{"d_model": 128, "moe_layers": [0, 1, 2, 3, 4, 5, 6, 7, 8, 9, 10, 11, 12], "balance_loss": 0.00199, "init_std_router": 0.0188, "vocab_size": 12327, "norm": "rmsnorm", "norm_eps": 1e-05}
Below are experts of layer 7 (counted from 0) of a mixture-of-experts language model. Rows are named router (the router's row for the expert), up (a neuron's input weights, with its number), down (a neuron's output weights, with its number) and show model dimensions 0-127. Each number is 128 + 32 x the weight over its row's rms, rounded and kept within 0 to 255.
After each expert's rows: a language model's description of what the expert responds to; "comes after" lists some tokens at least twice as common just before its tokens as in all text. This comes from a sample of Wikipedia text that the model never trained on. Tokens count by the router's weight.

# expert 9
router [163  74 125 114 165 104 102 108 122 145 121 120 147 150 107 165 160 166 131 158 121 134  83  97 150  89 195 123 113 185  84 145  71  97 126 106 145  96 108 200 110 191 126 124  67  75 110 164 103  73 140 162 153 132 113  68 154  98 127 144 127 140  54 172 136  63 104 175 134 173 144 132 162 148 118 147 102 122  77  96 165  68 118 155 132 118 106 162  84  94 148 176 132 132 129 158 114 194 136 177 109 129  99 127 134 101  95 137 107 189 116 108  71  80 125  93 143 114 132 168 130 131 101 114 136 129  90  75]
up3 [190  93 153 125 147 122 108  85 136  97 124 108 178 139  91 121  99 123 167 104 165 194 111 180 130 182 124 122 131 134 109 112  70 160  90 149 109 148 129 152 128  91 181 168 148 179  88 133 116  93 118 191  94 213 153  94 103  95 122 120 181 141  80  43 141 110 147 138 139 112  72 158 152 202 139 117 125 189 164 131 124  93 146 132 209 145 165 102 104 114 158 187 161 159 100 135 123 149 152  92 145  90  92 116 109 109 143 119  78 134 126 117 135 127 151 142  83 149  86 138  88 125 162  88 141 135 129 133]
down3 [131 187 125 138 198  90 127 147  87 158 109  89  86 134 146 159 137 132  70  79 136 163 151 145  33 156 135  87  96 105 100 134 191 143 124 196 130 118  41 105 122 155  79 119 121 160 129 143 116 121 164 103 135 102 149  94 154 144 154 139 142 152 156 171  61 119  73 115 153 154 145  55  74 135 174 124 119 109 145 137 153 105 119 102 122 108 136 117 135 160 123 148  82 102 179 141 117 196 174  89 145 133 135 112 110 137 149 114 147 144 143 157 129 197  76 166  90 163 123 172 108 155 109 116 110 125 173 147]
What it handles: Capitalized head nouns of proper names for institutions, places and dates, such as United States, University, District of Columbia, Party, March.
comes after: " the", " of", " United", " in", " National", "'s"

# expert 17
router [174  78 100 156 156  60 185  96 133  73 134 190  70 184  69 104 102 105 150 189 113 165 123 144 139 156 168 175 105 111 142  93 118 121 103 100 147  80 175 101 153 117 139 111 185 138 123 130 159  87 121 147 127 156 124  93  97  69 129 107 143 124 161 173  93 106 129 101  87 105 162 117 116 108 165 154 159 150 130 105 107 143  59 155 106 166 182 144  78 109 145 170 134 147 142 138  95  86 160 148 109 100  96 106 130 163 100 124 168  82 135  71  96 111  73 124 155 107 158 168  97 116 152 170 138 119  82  91]
up0 [154 119 103 156  95 126 134 117 201 134 132 165 157 105 103 136 137 111  87 127 158 227 179 112 116  72  85 101  76 101 184 111 127 106 102 133 181 181 114 142 144 127 156 162 109 181 126 125 112  99 119  96  75 156 142 155 100 122  80  73  94 119 167 137  96 159 127 105 171  65 149 147 144 107 135 173  96  96 163 149 110 151 159 106 121 118 128 126 187 122 116 105 146 123 185 194  98 151 182 183 119 144 177 131 166 102 119 103 126 165 177  99 177 144 107 131 117  63  97 149 137 121 175 132 184 121 138 125]
down0 [112 186  63 129 148 154 146 146 130 125 129 167  95 149 136 161 120 122 129 132 141  71 180 127 177 132  70 147 136 134 104 140 113  87 114  89  66 150 192 130 108  91 110 201  87 123 134 143 150 112 120 161 115  84  96 103 148 138 136 113 132 116 137 154 141 128 100 125 132 104 127  66  84  49 132 154 177  52 152 129 122 160 164  96 108  40 114 155 149  85 140 139 118 164 161 145 116 135  75 106 137  90 118 119 114 153  71 101  79 141 150  92 119 124  97 171  86  86 123  85 108 134  66 155 174 193 143 127]
What it handles: Everyday nouns and adjectives after the, a or his in running prose, such as home, back, danger, distance, materials, blood.
comes after: " the", " a", "'s", " his", " cl", " their"

# expert 59
router [139 133 173 117 146 134 125 173 158 169 125  94 150 101 145  99 110 132 102 103 159 139 150 156 171 126 136 111 107 122 111  62 208  84 134 120 168  81  85 109 140 120 185 137 148 118  94 156  96 148 166 107 169 128  73 154 165  71 111 185 183 180 111 121 157 106 137  59  90 129 178 138 117 156  96 110 138 175 144 150 103 133 190 156  89  99 183 184 193 100 111 108 152 123 102 106  95 177 153 120  97 139 106 139 149 142 106 126 159 134 190 175 144 121 162 144 117 120 148 167 124  50 117 120 162 165 174 144]
up35 [131 107 116  58 105 168 129 130 105 116  85 109 105 124 155 144 103  70 142 156 198  86  90 129 159 102  67 156  77 120 153 166 109  94 145 103 187 137 118 135 146 114 179 109 160  98  91 117 163 131 148 152 175 114 117  87 119  98 116 103 144 135  89 127  95 105  73 188 159 120  58 149 101  86 190 139 121 115 127 151 154 141 158 187 151 106 120 121  99  48 114 135 163  67 104 123 130 108 102 133 129 120 109 166 147  52 189 154  97 157 129 152 130 118 168 106 130  50 130 109  90  82 145 170 128 145 120 142]
down35 [119 151 174 105 134 148 112 102 165 110 160 113 146 153 156 135 183 136  61 126  98  83  89 127 120 164  99 130 123 111  65 118  92 183 157 160 151 146 171 121 118 130 106 152  59 134 131 123 136 127 171 122 154 161 132 111 141 116 168  49  85 102 168 191 138  60 122 125  86 147 119 164 147 126 138 109 146 171  91  93 119 107 117 176 184 185 133 148 162 156 141 128 145 138 119 117 127 152  90  56 138 121 191  73 124 132  74 108  67 122 189 166 113  92 130 118  76 120 138 173 126  95  58 141 146 112  91 151]
What it handles: Newlines, list dashes, heading markers and table row starts in infobox-style key-value lists, such as Manufacturer, Operator, Opened.
comes after: "\n", "-", " |\n", "|", ")\n", ".\n\n"

# expert 11
router [141 147 157 156  77 152 161 130 144 184 132 135 232 117  36  86  57  93 102  87 157 176  73  86  94 110 131  91 118  83 126  97 141 148 122 121 110  84 112 136 114 126 166 143 155 188 113 157 115 145 129 140 147  92 167 141 130 162  70 113 190 136 145 126 161 156  98 123 117 145 154 112 182 118 148  93  97  94 148 134 166 134  90 112 163 122  92 135 101 126  44 117 168  74 135  98  92 123 153 117 150 126 146 104 125  55  88 190 131 152 139 146 139  88 109 120 101 103 109 101 141  81 113 140 115 105 148 130]
up7 [105 114 117 103 103 168  98  77 149 109 166 160 147 104 126 133 164  88 116 140 140 144 125 160 140  84 122 154 100 118 236 178  96 147 166 143 118 118 110  88 128 127 170 166 197  82 128 112 158 146 159  94 137  59 136 111  99 110 111 171 104  88  87 148 153 152 139 125 127 131 158 138 115 108 147  98 138 160  64 148 180 124 137 129  96 163 133  63  67 126 120 117 147  99 210 154 149 103 137 166 103 165 165 155 113 200 178 123 113 184  97 160 122 150 149 165  86 174  76  94 105 174 116 137 115 146 139 106]
down7 [117 144  91 169 156  76 137 113 139 149  86 121  77 117 100  54 170 139 168 126 165 170 122 104  92 133 124 121 149 124  63 102 168 105 110 141  88 179  86 140 167 126 110 118 137 159 121 167 128 135 138 153 131 166 105 133 104 111 143 156 109 177 102 109 162  54  97 114  99 131 148  46 150 153  96 140 100 104 196 201 113 158 139 134 108 100 162 138 128 186  99 129 109 111  73 131 133 137 138  65 150  89 162  94 125 169  97 136 130  50 189 146  87 155  80 134 143 138 113 134  94 111 191 177 121 113 110 114]
What it handles: The pipe separating cells in Wikipedia tables of results, rosters and specs, plus sentence-ending punctuation like semicolons and closing parentheses.
comes after: ")", "0", "4", "3", "5", "6"

# expert 33
router [ 86 148 121 167 150  83 122 103 148 158  99 112 122 127  75  84  89  30 106 167  75 127 192 120 124 169  71 157 136 152 172 138 155 159 144 168  95  76 118 117  93 150 126 114 110 170  77 171 143 166 144 142 195 122 166 151  68 163 132 114 127 148 167 115 172 130 128  97 116 113 160 144 148 154 108  36 139  74 121 113 159 158 146 111 114 136 131 164 119 139 120  91 128  87 132 113 133 129 116  84 120  74 167  81 110 154  79 118 171 174 112 150 154  79 153 127  73 146 137 109 176 183 136 141 122 156 145 115]
up3 [147 114 134 121 154 184 170  84 168 139 119 123 129 112 169 191 100 160 108 165 147 188 200 123 105 119 186 143 107 127 171 111 149  70 169 110 140 128  95 101  99 152 152  96  89 154 125 164 105 146 159 120 126  83 110  91 122 132 117 100 177 115 144 105 125 204 145 144 142  87  53 178  94  93 137 132 121  95 183 152 137 131  64 114 146 112 164 142 137  70 139 119  99 117 185  96 184 101 115 108 157 130 114 112 109 110 119 118  96 130  57  89  95 127 146  72 139  63  85 120 165 106 152 152 115  68 146 110]
down3 [135 100 135 128 138 136 146 109 171 142 142 123 136 161 175  69 102 107 147 102  59 129 187 136 158 138 138 161 131  95 120 104 185 164 132 153 116 131 191 147 114 100  94 146 103 139 117  81  33 141 105 143 116 100 156 155 150 154 144 130 116 121 123 119 105 133 186 199 126 127 137 165 138 174  93 137 104 112 128  95 156 168  96 164 113 123 188 105  69 122 148 111  71 131 181 118  97 157 148 136  93  64 133  97 155 100 206 160 158 129  99  85  35 128 102 120 110 165 131 153 101 143 124 118 180 171  75 135]
What it handles: Latin word endings in species names and disease terms, and units or closing marks in tables, such as apicalis, arthritis, °N, cm.
comes after: "1", "7", "2", "6", "0", "8"

# expert 0
router [160 100 160 144 106 158 193  89 171 145 123  91 193 114  82 116 114 108 167 161 150 127  91  67 157 149 104 132 115 174 120 123  84 150  87 118  86  82  79 161 144  83 197 105 159 133 108 163 131 171 155 143 181 102 135 174 106 135 149 163 167 166 149 107 155 124  87 135 133 101 121 152 108 137 128  88 139  86 166 124 154 161 192 148 119 107 109 179 153 126  59  75 142 104  75 170 150 119 163  89  91 109 162  75 104 111 147 180 187 132  61 130 142 130 107 146  91 101 104 145 111 135 120  98 143 123 156  89]
up9 [126 112 163 122 136 179 133 124 161 107 158 125 141  99 158  85  71  20 135 116 129 155 122  76 101 113 150 123  60 139  88 202 150  52 159 124 135 111 134 148 118 143 147 148 187  93  79 145 142 146 162 119 144 147 110 121  94  70 163 156 169 134 129 114 135  93 168 143  84  84 120 114 132 105 155 180 146 110  81  93  80 144 150 121 163  90 126 127  84  96 149 138 113  92 147  72 115  86 119 111 176 111 136 152 120  85 121 140 146  97 143  52 134 151 155  80  75  96 107 157 145 113  70 143 147  72 144 114]
down9 [146 119 158 163 120 157  99  73 141  67 123 132 140 111 142 127 108 120 130  89 125 102 143  64  86 133  75 121  68 101  79 141 147 160  82 102 151 127 154 154 130 122  63 143 162 109 144 135 164 156  33  49 107  62 129 147 105 103 151 139 115 103 215 128 146 119 167 190 102 145  95 110 149  50 133  56 153 141 106 124 116 103 185  92 155 105 128 172 110 115 141  84 128 101  94  85 147 136 114 136 149 167 116 131 113 157 170 119  97 158 138  92 104  93 100 104 120 127 104 100 133 162 121 129 149 106 136  65]
What it handles: Pipe separators, blank cells and digits inside numeric wiki tables such as election results, sports stats and league standings, e.g. | 1.42 |, −8.
comes after: " |", " ", "0", "1", "3", "%"

# expert 51
router [ 88 197 135 146  87 155  55 165  81 109  98 124 151  94  69 122 151 137 122 186 136 105 140 121 114 162 139 114 177 134 101 143 103 128 176 105 133  73 118 168 108 129 216 130  87 180 100  75 141  61  84 174 143 106 155 128 150 161 113 106  94 126 151 154 164 138 154 126 137 121 116 145 100  92 141 128 109 132  98 123 182  96 183 155 141 105 118 173 123  90 159  90  85  90 134 154  99 128 136 137 133 176 159 138 111  48 130 130 129 114 107 121 181 201 159 145  85 135 158 124 185 168 149 117  92 162  94 130]
up2 [160 143 123 186 135 123 101 131 175 153 170 120 149  88 135 145 201 159 127 186 110 164 101  88 154 192 115 103 142 167 123 142 163 172  92 157 183 120 100 149 123 152 130 186 110  93 141 169 110 161  86 127 122 141 119  91  79 122 125 126 177 149  63  88 125  97 209 162 129  95 172 169 142 119  87 118  78 114 171 106  79 107 132 160 150 145 154 104 169  64 145 128  89 136 163 125 138 125 137 117 139 164 108 125  88 132 151  89 189 162 112 130 151 164  98 166 116 126 156 162 120  88 106 166  55 173  97 110]
down2 [130 123 142 138  91 187 123 104  63 159 219 122 120  84 149 142  99 133  48 168 145 148 154 127 132 141 158 146 138 149  81 161 128 158  91 166 116 139 116 141 155  40 165 161 116 156  72 108 171 114 108  77 101 162 175 132 168 157 143  84 108 104 107 113 169 145 127 167 133 112 112  71 149 161 131  94 106  83  82 123 146 158 140 135 202 170 151 125 126 134 121  97 153 107 120  95  83 143 185 158 115 152 132  83 162  78  59 117 182 104 155  96 151 120 141 151 108 135  98 152  84 119 145  92  91 138 137 117]
What it handles: Digits within numbers and times, month names after a day number, and Chinese or Japanese characters in names and titles, such as 3:45, July.
comes after: "2", "1", "3", "4", "5", "6"

# expert 38
router [146  77  97 128 167 114 151 144 163  92 184 169 148 113 132 187 147 105 130 156  81  78 114 115 155  99 173 127  80 145 126 136 111 114 118  68 169  98 114 176  94 124 102 150 113 121  70 106 110 108  96  85 180  91  56 119 105  57 139 120  88 153  96 162 160  96  97 155 169 169 134 127 172 119 160 168 127 124 147 139 138 125 149 162  90 105  86 147 105 119 160 164 140 186 165 182  74 143 115 142  71 167  71 137 144 173  99 123 142 142 164  74  65 166 110 132 130  73 144 149 111 117 142 124 153  98  90 121]
up3 [140  85 137 121 101 115 150  90 138 116 153  85 162 160 152 112 131 128 146 138 162 112 135  67 199 154  68 187 138 156 103 115 204 104 132 164 117 154 130 153 181 130 234 158 148 120 133 115 128 157 123 142 116 140  99 132 171 106  55 141 139 211 103 165 142 124 145 120  96 131 113 142 128 141 103 105  61 211 150 119 206 125 112 123 217 124 120 102 114 111 109 122 118 155 110  93 115 119 105 107  96 157 109  96  67 104 184 142 113 126 129 140 109 163 140 115 103 137  89 147 138  71 153 150 135 154 128  99]
down3 [ 82 101 172 126 130 127  82 138 105 144 135  31 120 139  97 110 147 131  78 149 160 115 120 115 104 172 124  98 205 129 175 152 130 105 105 121 132 127 105 160 137 132 143 148  75 145  35 113 151 110 147 136 112 112 146  66  95 168 125 136  48 124 141 141 141 156  72 111  96 136  85 196 117 207  90  96 136 194 135 126 124 146 101 122 129  90 203 101 126  71 168 115 112 136 124 180 132 121 124 163 128 159  91  88 134 180 105 141 125 153  91 184 132 139 118 129 122 102 120 122  81 116 190 128 108 104 108 136]
What it handles: Capitalized words inside multiword proper names of places, wars and military units, such as World War, Air Force, Light Infantry, West, North.
comes after: " the", " of", " World", " in", " a", "'s"